{"d_expert": 272, "hidden_act": "cubed_relu", "moe_layers": [0, 1, 2, 3, 4, 5, 6, 7, 8], "router_logit_norm": 1.0}
Below are experts of layer 2 (counted from 0) of a mixture-of-experts language model. Rows are named up (a neuron's input weights, with its number) and show model dimensions 120-159. Each number is 200 + 30 x the weight over its row's rms, rounded and kept within 0 to 999.
Before each expert's rows: a language model's description of what the expert responds to. This comes from a sample of Wikipedia text that the model never trained on.

# expert 8
Description: Capitalized name pieces and titles, such as King, Sir, Lord, United, South, and the letter b inside names.
up0,168,214,230,214,187,188,186,193,155,174,252,200,195,168,196,241,214,162,170,245,216,167,194,186,207,275,184,132,205,183,228,179,183,261,148,161,197,198,197,178
up1,165,302,244,187,189,211,195,214,205,169,174,213,240,218,168,141,221,221,192,234,193,225,236,176,281,179,132,230,209,188,211,222,227,231,155,244,204,174,243,250
up2,219,205,240,203,193,197,204,233,166,167,139,164,201,223,139,154,218,180,198,210,158,237,239,164,206,268,179,187,174,237,130,170,237,218,192,219,210,231,234,193
up3,199,237,178,207,213,237,186,176,184,178,210,190,202,136,258,156,148,243,237,192,161,230,208,185,188,190,238,258,191,175,211,158,182,232,213,249,247,186,253,192
up4,154,169,193,229,187,203,192,206,191,211,269,211,199,221,193,214,175,191,210,191,216,212,242,218,262,187,193,174,242,168,213,201,182,238,230,259,188,144,175,242
up5,151,189,163,229,189,214,120,209,235,163,178,128,212,210,179,236,178,219,212,207,219,173,232,189,214,200,220,205,214,189,187,194,209,239,248,266,134,231,201,236
up6,212,242,175,197,198,202,179,188,210,223,161,150,173,231,192,176,210,274,197,159,193,235,187,217,289,218,188,178,246,190,191,204,173,223,203,196,218,191,161,185
up7,153,159,166,203,209,230,179,251,160,178,146,205,197,220,226,190,178,223,139,153,203,198,195,215,208,180,241,106,278,237,207,203,205,219,238,221,213,192,147,189
up8,195,200,145,232,224,212,209,220,164,168,122,183,238,183,192,197,252,269,163,289,172,235,219,177,209,217,261,193,176,204,224,189,110,230,241,209,217,178,215,235
up9,165,187,171,206,146,261,189,243,219,144,140,156,201,186,212,238,179,229,216,154,229,224,209,241,209,202,187,258,141,215,220,212,186,277,177,253,196,187,179,207
up10,181,196,161,235,192,228,254,189,124,197,214,195,200,197,190,180,229,189,164,200,216,175,231,188,164,209,232,161,202,209,196,219,236,230,232,173,210,154,248,196
up11,227,202,178,171,156,189,190,226,205,162,167,227,226,237,190,185,272,190,218,195,243,225,184,196,183,245,238,181,228,182,138,200,234,226,203,207,219,169,161,202

# expert 13
Description: Small numbers in tables, scores and counts, such as 15, 25, 36, plus the word piece "ar" inside names, as in Shekh-ar.
up0,217,200,178,200,205,213,223,197,214,220,221,124,229,291,255,290,199,213,181,164,262,166,185,217,218,233,181,185,227,222,200,213,203,209,220,218,148,224,269,171
up1,184,203,171,223,166,199,248,190,196,235,191,212,162,177,239,175,165,180,210,231,202,262,220,211,232,192,198,171,229,173,211,148,238,209,224,174,194,210,244,237
up2,194,188,202,267,184,226,206,167,218,213,199,238,183,184,225,182,188,170,204,201,187,217,219,175,188,203,204,216,248,203,215,205,254,271,203,152,221,212,170,234
up3,222,185,196,187,178,214,200,212,232,192,174,191,211,175,212,196,200,165,186,185,211,222,237,187,182,237,190,180,205,208,147,172,212,234,188,202,130,195,185,205
up4,178,231,191,172,216,212,232,251,255,220,212,182,228,209,198,218,160,186,220,179,231,194,155,238,177,207,247,171,213,148,166,202,176,239,206,190,188,205,200,187
up5,216,230,171,191,176,138,195,273,203,213,150,182,233,232,210,185,228,204,219,144,234,193,200,206,175,246,194,169,126,209,203,195,167,207,178,153,185,185,232,198
up6,192,192,251,217,211,215,222,203,210,191,145,243,208,191,183,226,200,205,274,158,228,197,188,194,167,206,208,140,209,166,187,192,175,232,229,189,155,177,235,254
up7,224,199,174,220,263,182,230,217,185,210,210,241,180,232,192,159,192,187,158,203,183,186,242,218,202,193,210,183,214,166,212,217,190,182,220,201,166,226,224,207
up8,218,194,214,196,186,174,153,182,193,207,175,185,197,192,156,143,204,166,181,163,248,201,199,219,239,240,215,193,200,125,239,214,240,228,219,158,265,153,248,189
up9,224,230,213,171,196,155,253,195,208,252,194,245,174,215,220,200,198,184,204,233,210,170,207,193,238,228,191,164,221,171,180,177,211,180,169,152,205,229,225,186
up10,201,239,283,239,178,208,176,190,181,231,218,207,203,138,244,171,233,221,184,180,181,222,264,165,268,184,150,176,216,176,167,225,165,250,172,209,243,238,176,155
up11,207,189,236,143,226,164,191,165,243,177,208,225,221,149,222,200,231,199,200,189,233,141,188,172,173,260,220,143,218,189,224,237,239,271,264,235,113,184,144,163

# expert 23
Description: Line breaks ending table rows and before section headings, most often; also word-final suffix pieces like ion, os, es, ic.
up0,199,173,204,146,216,241,194,194,243,263,201,190,180,253,180,271,186,203,177,154,169,233,257,140,189,241,162,163,199,181,177,218,185,235,215,152,206,206,208,206
up1,165,264,170,221,177,228,123,177,209,213,217,221,184,245,246,171,253,169,205,206,185,200,183,174,227,202,203,207,174,235,168,214,196,200,247,197,217,154,202,208
up2,225,224,142,227,240,251,225,190,206,186,228,209,159,200,179,232,192,220,189,206,217,176,227,185,137,196,137,195,229,163,214,217,177,242,207,212,163,186,202,289
up3,204,178,203,200,215,175,207,176,220,182,142,229,228,144,193,200,187,171,159,202,264,195,174,205,206,209,279,183,225,256,226,194,123,206,213,173,206,217,235,197
up4,251,170,170,197,164,204,194,210,189,192,181,159,142,220,177,188,195,205,216,174,152,227,207,198,248,164,153,170,227,260,182,226,235,217,147,204,105,154,175,236
up5,178,211,196,184,212,171,195,210,184,201,204,216,225,196,250,184,134,210,216,149,174,205,190,193,165,216,235,178,207,229,152,245,218,279,228,185,162,201,221,169
up6,183,193,199,178,187,195,223,189,188,264,199,190,186,151,230,156,138,237,180,201,142,183,211,231,175,236,277,213,262,175,225,168,202,175,177,129,209,222,173,255
up7,201,192,217,202,182,204,255,253,231,206,153,218,183,136,168,202,189,244,239,191,171,222,174,200,186,178,195,211,205,185,198,207,188,139,201,185,223,213,160,195
up8,256,175,180,141,176,215,161,214,242,177,191,207,173,170,195,152,222,168,211,189,200,143,246,183,213,222,183,210,214,189,171,212,218,138,200,206,212,155,275,240
up9,209,231,162,215,168,229,176,177,213,184,214,220,159,216,165,237,179,197,268,189,142,186,218,147,197,166,194,228,168,201,246,193,201,200,211,194,227,277,177,216
up10,220,169,178,187,222,178,199,191,217,254,182,262,251,170,195,190,175,237,226,196,165,154,183,162,190,232,173,181,171,165,179,203,158,217,221,176,181,208,215,216
up11,230,206,180,196,237,221,184,191,173,236,197,138,181,196,199,145,214,243,193,180,200,171,170,202,177,174,196,212,252,213,185,180,211,215,169,237,251,160,215,253

# expert 1
Description: Last token of proper names and award or sports titles, such as word-final pieces like Yeov-il and Kurt-z, or States, Award, Cup.
up0,141,205,153,222,182,223,200,169,218,212,195,167,187,151,215,248,159,214,181,152,233,190,254,236,173,242,207,220,214,188,164,178,205,155,235,192,234,179,219,194
up1,238,240,176,207,207,205,149,237,203,153,218,179,240,229,256,229,104,218,136,191,194,264,188,237,229,250,159,247,194,171,223,231,174,215,206,195,241,251,153,230
up2,160,207,267,224,253,259,164,195,185,154,142,242,200,143,155,141,227,253,208,216,194,164,221,181,264,199,211,201,219,171,178,204,205,223,197,226,228,211,228,220
up3,206,205,185,223,187,236,188,183,217,198,174,239,219,225,230,196,146,229,165,275,212,170,212,206,217,242,226,249,180,179,195,120,228,234,187,196,247,191,251,167
up4,216,247,220,176,194,121,206,192,131,189,203,180,237,172,201,135,197,188,191,233,236,173,213,187,199,175,188,201,142,244,212,221,180,179,170,199,178,214,253,198
up5,207,185,150,194,219,164,191,204,227,184,199,240,202,169,236,195,199,222,192,176,237,206,199,186,167,200,193,213,184,142,123,241,172,231,228,198,222,177,184,191
up6,218,238,124,236,220,190,259,215,159,235,185,169,198,167,171,230,208,174,178,231,208,219,154,180,297,219,187,170,182,232,193,204,160,256,194,192,201,220,204,173
up7,209,192,157,237,201,224,211,225,178,213,189,190,180,161,129,197,230,239,178,248,203,163,222,184,217,182,200,186,181,190,223,191,255,247,184,267,221,227,204,233
up8,240,262,167,227,209,211,232,186,198,175,139,241,205,226,179,175,252,265,200,186,222,199,204,179,265,226,180,243,225,213,252,229,173,181,231,193,175,213,204,159
up9,246,207,135,148,186,170,155,212,213,265,182,247,156,160,226,173,183,272,194,198,196,245,203,163,246,210,230,234,185,205,183,211,204,165,221,215,183,206,132,194
up10,251,212,174,210,222,216,172,173,183,217,162,162,147,212,232,194,158,216,216,187,189,219,305,215,234,180,178,222,215,157,212,222,188,178,150,186,184,204,177,186
up11,175,148,182,180,207,226,117,205,237,199,236,189,184,205,189,145,233,200,184,199,219,221,219,197,232,175,181,262,167,183,267,190,237,183,164,220,221,198,150,226

# expert 0
Description: Forms of be and similar main verbs after a subject, such as was, is, were, been, became, died.
up0,207,197,247,237,270,228,195,178,176,191,261,228,189,161,167,228,210,221,158,200,144,192,245,191,176,177,238,196,162,162,194,208,198,205,186,190,212,161,254,211
up1,228,165,148,170,146,144,192,186,283,159,202,183,190,157,180,130,184,186,175,172,212,192,183,186,250,186,195,198,233,171,233,202,215,210,196,185,167,185,182,191
up2,198,170,244,132,239,239,159,223,201,219,246,239,196,212,172,237,204,202,188,195,188,201,182,222,245,180,220,194,213,238,238,213,200,226,194,190,155,256,212,146
up3,219,216,165,173,211,157,186,188,156,207,162,213,221,190,161,208,272,226,209,216,243,187,183,111,202,192,238,203,184,198,202,203,186,218,192,203,188,211,230,177
up4,184,209,248,197,237,150,145,130,228,209,184,207,219,199,145,267,122,167,276,212,188,179,191,203,194,197,197,148,198,227,227,230,217,257,211,165,211,181,186,237
up5,146,174,222,200,216,159,179,211,224,205,218,187,127,224,172,178,175,174,213,213,231,204,229,206,203,186,181,183,258,213,134,167,199,180,201,196,196,173,231,155
up6,192,120,178,180,233,191,183,161,248,181,228,256,146,189,217,198,163,162,234,200,198,154,167,154,141,183,194,228,198,163,207,232,219,203,144,174,205,220,169,167
up7,210,227,207,240,253,222,157,192,180,165,183,211,183,208,220,162,204,198,181,156,218,213,236,176,215,111,205,158,194,230,257,159,184,197,141,231,246,180,235,171
up8,210,185,211,152,201,210,174,245,204,214,185,206,213,259,191,193,237,200,213,195,185,207,147,223,183,226,221,212,275,197,180,148,207,162,225,198,212,223,199,192
up9,171,232,163,114,207,188,174,189,193,194,202,137,154,215,205,214,186,230,214,167,169,205,204,177,218,204,228,202,277,238,252,237,248,209,161,195,218,209,186,158
up10,226,155,218,185,244,191,195,226,268,210,230,202,242,176,231,175,176,200,175,198,182,188,246,219,245,216,140,164,216,196,242,138,202,208,164,166,193,221,217,221
up11,191,233,207,214,186,177,161,172,121,183,182,146,206,202,229,215,146,167,178,220,224,223,175,173,199,149,227,226,164,219,255,186,223,206,192,188,118,247,183,165

# expert 6
Description: Capital-letter first pieces of personal, place or club names, as in H, Gu, Z, Nor, Chem.
up0,181,213,120,216,223,203,209,202,162,211,240,204,196,194,207,184,195,196,246,181,197,225,208,223,189,186,199,182,205,212,200,223,214,217,174,226,144,180,187,216
up1,137,159,225,186,168,185,206,156,200,227,167,175,192,158,242,206,196,196,136,203,175,235,219,230,216,222,181,246,186,179,136,170,212,195,186,204,199,227,162,213
up2,285,200,163,194,195,176,180,124,238,175,227,250,205,212,228,215,215,217,192,129,198,245,190,213,239,183,223,211,178,210,226,197,217,194,204,200,160,156,189,218
up3,188,204,202,131,196,216,211,211,195,181,244,194,238,191,166,169,167,153,190,179,137,209,178,208,205,245,159,180,218,211,181,228,185,180,157,252,181,190,212,190
up4,202,205,259,199,212,181,206,240,192,209,215,196,181,151,219,221,188,156,194,227,168,181,181,179,212,231,170,252,158,227,164,162,126,194,151,212,193,247,218,193
up5,227,183,240,189,187,240,211,178,164,187,159,238,206,186,253,204,199,200,159,193,241,236,201,160,145,205,249,201,186,199,205,217,228,203,197,167,175,259,202,270
up6,210,153,165,164,200,211,196,196,157,220,218,221,199,199,209,195,215,157,160,218,184,185,189,169,192,257,241,243,180,160,192,260,214,177,195,221,204,237,189,189
up7,227,206,197,214,263,230,228,166,163,222,220,208,145,120,250,176,186,212,201,251,218,206,185,151,198,255,177,232,186,180,205,185,192,202,171,207,190,200,174,209
up8,216,165,226,189,166,182,176,174,170,242,219,153,198,218,182,158,165,235,133,243,247,161,245,144,172,193,195,185,160,183,192,213,182,227,155,167,179,222,239,191
up9,147,187,228,218,249,194,167,177,146,206,205,167,202,163,218,243,233,183,187,185,140,192,218,232,156,228,235,192,205,214,204,222,159,172,193,183,236,184,254,182
up10,180,227,171,225,195,152,197,142,191,178,200,217,228,245,160,170,180,210,239,170,195,227,162,216,202,276,177,133,207,189,209,198,169,185,176,208,185,198,213,170
up11,216,205,228,172,199,248,216,180,214,200,201,220,166,188,210,196,266,187,173,114,214,186,195,251,236,195,168,211,173,229,233,221,249,156,142,238,152,194,213,242

# expert 20
Description: Field names opening infobox or taxobox lines after a dash, such as Genus, ISBN, Coordinates, Length, Died, plus common nouns like film, club.
up0,166,230,224,211,201,220,193,158,167,258,168,159,196,176,245,239,197,193,255,244,187,192,175,199,189,223,235,192,218,223,209,179,228,191,222,201,228,149,176,217
up1,194,201,226,164,233,269,202,189,175,176,184,198,209,160,229,209,238,194,198,180,213,208,236,182,193,210,185,222,193,192,110,187,207,256,161,212,194,207,212,215
up2,165,238,177,276,187,236,216,155,192,196,269,183,240,204,193,216,199,204,181,141,188,134,249,202,246,264,201,217,227,202,203,193,215,215,131,170,156,221,250,195
up3,234,222,184,198,184,212,246,233,222,182,211,193,165,150,198,147,181,181,184,174,185,238,233,193,158,178,247,192,171,203,185,191,197,191,192,184,220,241,218,263
up4,192,201,202,174,216,232,180,216,180,211,221,248,157,225,175,167,207,216,217,184,150,255,215,212,248,245,192,199,188,212,249,173,210,177,182,226,165,230,203,228
up5,147,199,178,176,181,222,201,180,174,202,276,139,183,239,177,213,177,170,222,184,220,180,248,201,184,241,177,180,217,216,198,170,186,197,171,211,203,172,163,226
up6,213,232,214,230,219,263,210,174,249,199,211,203,204,202,176,218,205,191,195,203,161,177,211,167,240,159,159,215,225,207,199,153,211,197,228,255,172,162,204,187
up7,167,233,212,214,171,213,162,186,224,194,167,245,171,189,155,199,173,217,192,224,171,174,189,207,218,190,219,154,245,169,249,222,211,268,155,217,209,183,195,221
up8,188,204,180,209,189,185,216,230,178,244,200,198,219,224,189,189,216,257,168,209,231,205,180,160,195,212,199,222,207,179,178,197,210,190,143,206,215,178,234,219
up9,227,163,232,172,218,217,195,219,215,160,197,137,169,192,217,249,245,192,288,210,251,213,219,180,204,216,189,162,183,176,163,223,198,202,153,207,238,142,168,220
up10,246,263,179,238,207,211,150,166,160,222,195,213,202,213,198,219,171,191,160,187,169,212,226,181,259,144,208,195,197,222,245,188,238,214,178,193,223,231,174,162
up11,239,183,224,261,201,191,207,199,189,265,255,181,217,175,177,220,186,220,182,206,192,187,220,174,140,182,230,196,183,199,158,189,252,219,201,262,207,146,208,208

# expert 15
Description: Short vowel pieces and first-name starts inside personal names in lists and tables, as in Liza, Levi, La, Anna.
up0,288,173,220,130,214,184,189,221,221,147,178,181,212,224,213,171,182,264,193,157,202,232,228,161,174,160,225,192,180,218,177,182,194,208,192,219,189,208,275,239
up1,204,219,243,174,158,195,209,216,181,218,191,176,154,195,191,117,173,197,174,227,186,161,216,130,214,180,160,182,228,215,209,167,219,202,222,229,239,175,178,205
up2,192,208,114,250,194,226,172,200,204,200,186,176,205,169,170,173,202,196,181,185,185,168,202,188,204,165,231,181,155,279,187,196,172,269,203,206,186,198,212,228
up3,201,135,201,181,209,163,233,200,195,216,196,198,190,255,165,190,212,231,195,219,210,220,244,135,158,232,193,166,243,169,184,186,234,196,170,253,235,187,172,172
up4,240,204,206,143,229,189,167,178,232,212,215,154,193,213,176,185,266,219,224,150,181,159,201,188,227,247,164,174,189,187,206,180,253,250,217,165,173,165,190,154
up5,148,126,152,160,173,216,201,186,223,195,242,219,188,181,216,165,196,193,214,236,149,236,161,192,194,235,198,113,196,173,219,236,246,182,244,241,223,201,230,169
up6,151,216,252,177,172,216,199,221,238,182,185,196,179,201,220,165,244,200,184,189,185,181,176,189,194,196,184,210,255,204,226,252,252,236,232,206,204,194,219,197
up7,200,154,245,189,168,261,204,183,213,208,135,200,207,188,197,227,184,195,175,223,179,184,206,218,179,194,231,205,129,159,166,195,217,216,133,222,219,162,183,206
up8,177,224,210,190,175,166,207,153,189,235,187,243,210,227,179,157,214,217,199,224,181,188,226,149,200,217,222,241,222,183,186,177,226,129,179,271,182,130,192,190
up9,236,192,170,193,226,240,215,188,152,219,146,141,183,177,221,185,171,219,222,213,191,203,211,231,230,215,220,159,216,176,209,235,157,184,176,228,184,195,221,205
up10,256,191,217,187,240,221,227,200,226,240,196,216,238,211,184,235,238,214,213,219,207,283,263,149,217,165,239,226,166,210,260,204,175,222,233,174,229,221,137,162
up11,211,168,193,234,255,180,196,181,265,208,171,190,237,180,220,207,149,286,151,206,236,237,185,178,218,215,191,250,193,170,238,176,185,214,221,198,229,200,263,230

# expert 14
Description: En dashes in score and page ranges like 198–208, table pipes near numbers, unit words like cm, lb, ft, and Early life headings.
up0,175,189,217,216,230,190,193,224,220,229,194,183,180,177,175,171,159,177,225,200,236,247,172,217,245,214,185,214,233,237,213,205,173,190,267,160,216,121,172,181
up1,141,214,226,247,233,178,223,221,170,216,230,181,198,185,175,219,200,168,160,221,185,202,256,270,179,233,167,265,193,268,207,180,211,212,197,248,208,244,170,241
up2,193,212,196,245,207,231,182,144,169,225,273,213,209,235,183,191,213,186,217,193,215,176,196,209,194,198,224,252,219,235,285,215,222,182,225,195,225,171,232,192
up3,167,234,203,143,238,182,242,212,147,212,191,183,170,182,264,251,234,136,273,137,145,176,206,204,250,259,202,214,208,202,201,214,218,210,184,206,209,205,179,219
up4,219,142,232,186,243,172,184,215,184,234,199,196,150,203,217,248,177,203,195,222,215,196,167,238,221,216,192,171,192,185,209,200,243,235,170,187,201,156,187,183
up5,197,155,258,219,195,272,304,252,215,199,212,256,175,186,205,208,195,194,181,189,188,183,153,175,216,186,157,124,243,195,196,194,164,236,201,176,194,170,141,208
up6,230,242,182,209,199,203,233,234,207,255,202,206,169,181,145,249,231,156,184,178,152,218,220,225,135,226,161,191,186,214,203,211,212,203,203,178,228,187,207,153
up7,250,233,171,205,193,173,197,236,255,196,223,188,154,151,245,201,192,192,161,181,218,179,166,182,214,195,208,160,231,207,147,187,163,237,240,192,215,222,114,193
up8,195,197,225,237,172,253,192,142,196,238,168,195,205,142,226,258,137,247,187,153,224,186,212,179,252,195,194,231,252,175,228,227,223,241,273,200,190,161,162,244
up9,201,173,171,223,222,204,195,235,208,230,199,164,159,193,229,174,201,200,129,226,161,225,172,191,226,226,156,196,214,163,238,198,217,199,225,180,161,202,183,250
up10,238,180,250,214,252,269,150,227,255,196,190,229,203,199,169,227,142,258,185,204,178,189,208,158,242,220,154,184,160,180,205,193,188,212,151,155,253,176,158,193
up11,191,232,243,210,226,199,165,198,133,204,147,232,205,188,248,182,208,219,184,204,179,211,196,240,169,233,204,241,117,266,191,226,192,200,206,210,206,225,162,178

# expert 2
Description: Connectives and list separators between items, mainly and, or, but, &, slashes, plus table pipes and infobox dashes.
up0,228,194,159,206,202,183,225,185,193,151,200,246,180,215,154,158,151,184,169,246,164,239,167,216,224,250,222,228,202,192,208,196,194,177,234,232,231,203,177,147
up1,209,199,203,244,164,182,187,248,169,269,180,180,206,201,183,184,217,182,137,189,203,186,209,166,205,186,195,245,204,201,209,228,250,151,221,228,230,224,214,135
up2,256,218,205,211,190,180,126,169,197,240,193,186,163,201,186,198,128,187,195,212,293,182,193,224,158,213,206,228,161,223,174,190,200,218,171,223,213,230,214,202
up3,167,210,197,212,202,173,208,163,225,132,116,223,198,235,208,199,199,169,227,153,192,167,195,272,198,195,249,229,160,176,155,252,208,259,188,221,218,175,250,197
up4,203,216,167,207,193,224,225,222,181,147,245,189,173,164,159,170,169,113,174,203,215,249,250,194,161,221,158,227,143,258,217,192,269,195,208,227,165,222,206,176
up5,212,229,183,177,215,191,216,154,237,215,230,216,220,185,176,193,196,174,199,244,236,164,237,183,178,268,199,219,184,171,193,199,175,258,207,230,184,234,222,193
up6,184,188,158,197,190,187,205,141,251,181,225,253,213,198,249,217,226,224,249,218,180,195,237,212,193,179,282,190,208,239,168,223,163,221,179,241,203,218,149,186
up7,211,227,147,172,262,172,253,164,192,177,178,204,241,166,225,205,281,210,223,181,203,182,233,213,182,202,184,233,261,198,211,242,209,206,170,157,176,201,222,207
up8,226,203,163,260,263,225,170,160,232,182,186,170,185,145,233,215,279,177,202,144,193,216,219,207,195,240,190,214,165,182,176,226,218,211,228,232,208,196,224,240
up9,188,229,140,163,236,225,160,182,216,184,183,221,176,194,207,204,171,171,233,188,225,113,200,204,248,130,230,232,149,245,174,134,223,170,246,200,228,197,218,168
up10,198,160,170,206,88,199,231,226,201,169,173,162,217,195,207,167,210,178,174,227,160,187,221,183,205,214,209,148,193,163,161,238,276,180,250,184,186,194,207,232
up11,199,121,187,157,226,175,196,168,210,174,173,247,188,163,215,215,194,204,182,247,248,169,222,195,222,294,197,249,206,211,199,210,147,219,254,137,233,190,223,205

# expert 29
Description: Words right after the or a, especially ordinals and superlatives like first, second, same, last, highest, and nouns like town, surname.
up0,183,182,145,244,123,262,221,171,201,202,235,145,151,199,232,224,170,270,163,212,234,161,179,162,226,201,209,159,163,141,218,259,247,190,195,203,160,184,200,184
up1,237,222,185,163,242,189,220,249,186,201,223,209,213,177,208,248,197,189,241,219,225,222,173,166,255,157,194,168,176,154,221,209,181,180,160,157,221,209,209,166
up2,230,131,219,150,160,214,161,171,195,217,212,193,189,159,186,207,214,228,163,209,199,200,177,135,270,173,172,242,236,188,172,175,190,182,179,191,230,151,180,216
up3,166,184,173,180,180,149,106,254,135,216,212,215,205,193,179,222,163,258,171,188,157,203,208,198,220,225,271,213,179,227,180,216,226,184,183,222,230,291,144,213
up4,286,191,254,187,209,161,234,199,188,207,174,193,148,190,158,157,199,199,231,153,201,164,207,142,160,170,256,205,198,183,172,169,175,199,224,207,259,230,132,175
up5,187,230,213,170,247,263,180,200,185,233,141,201,144,273,220,226,241,201,218,191,139,206,191,149,205,202,171,229,263,225,213,158,223,189,184,178,233,209,180,266
up6,198,241,176,220,169,214,178,208,204,155,170,179,198,168,228,205,203,167,183,158,174,159,246,166,199,184,162,264,168,240,152,228,248,171,225,188,264,198,195,212
up7,169,214,207,154,205,274,177,167,244,239,241,208,185,203,197,170,245,197,171,190,191,191,177,216,205,151,207,186,212,220,171,194,219,235,267,137,229,167,251,245
up8,203,172,193,152,261,214,203,195,165,202,172,172,177,245,187,138,221,193,220,194,205,193,221,164,215,184,234,181,190,153,187,166,199,221,174,192,155,195,244,200
up9,176,243,219,206,217,223,192,217,210,247,230,174,182,227,195,198,201,220,217,191,171,189,207,186,246,174,225,205,195,223,177,227,182,232,179,204,176,179,140,177
up10,177,203,199,174,203,184,171,189,187,223,163,194,150,157,215,207,217,204,189,215,217,192,160,148,224,202,219,237,195,244,180,229,222,228,211,191,176,162,209,186
up11,166,201,185,167,192,216,162,216,171,229,225,228,243,265,180,173,178,187,223,189,228,259,171,191,208,247,150,199,241,152,199,215,227,155,225,173,236,196,168,222

# expert 26
Description: Subject pronouns he, she, they, it, plus country and nationality names like England, China, British, and pieces of foreign place names.
up0,237,168,234,167,228,214,190,210,181,203,176,174,212,222,252,238,201,144,240,238,232,175,253,181,207,182,176,205,197,161,220,226,143,233,220,183,156,218,226,137
up1,192,217,196,235,190,193,205,188,173,193,212,157,172,190,166,199,211,182,213,159,174,215,220,130,192,184,192,232,184,174,135,180,188,183,214,195,318,221,194,169
up2,151,174,236,184,186,268,215,176,212,211,148,206,229,197,179,217,176,171,188,254,172,125,228,159,252,223,215,238,173,216,259,217,195,176,186,145,234,195,214,239
up3,236,161,173,164,148,185,210,243,201,213,183,212,174,234,142,251,242,253,178,172,250,192,191,212,244,235,193,187,182,214,254,218,176,228,228,191,210,217,149,235
up4,246,180,247,206,180,215,220,188,220,258,194,180,179,202,209,194,169,208,164,191,208,225,207,157,200,202,231,155,211,154,142,239,181,195,259,183,221,187,249,236
up5,183,186,194,204,197,190,188,171,211,215,201,137,222,265,119,245,188,221,176,198,192,138,225,220,221,219,291,210,173,230,193,192,203,202,190,242,249,156,256,203
up6,228,180,248,222,244,216,175,215,251,211,234,171,180,170,211,229,219,185,211,149,153,218,226,165,228,185,214,233,156,229,160,202,194,156,149,208,180,223,233,204
up7,197,194,184,178,163,196,195,210,157,210,216,232,206,210,267,216,259,207,167,155,209,156,190,215,222,198,181,149,238,270,140,261,242,186,187,203,167,220,240,142
up8,176,191,190,173,158,226,237,197,236,170,201,209,203,203,231,110,231,156,227,173,218,212,180,191,198,176,208,206,222,156,195,270,147,157,200,181,198,191,263,187
up9,175,161,210,186,219,248,184,185,213,188,206,169,162,200,182,231,262,210,209,175,191,182,232,192,237,201,232,227,199,192,257,232,212,229,211,199,251,163,200,165
up10,195,147,181,220,203,211,244,251,271,273,257,220,183,153,150,224,178,204,202,172,221,203,175,197,216,190,183,212,195,200,232,211,225,220,190,157,183,230,197,211
up11,204,183,219,196,189,206,221,202,220,190,230,176,221,242,205,175,218,168,154,147,243,195,201,153,209,171,204,182,189,214,219,198,226,199,204,157,187,175,180,191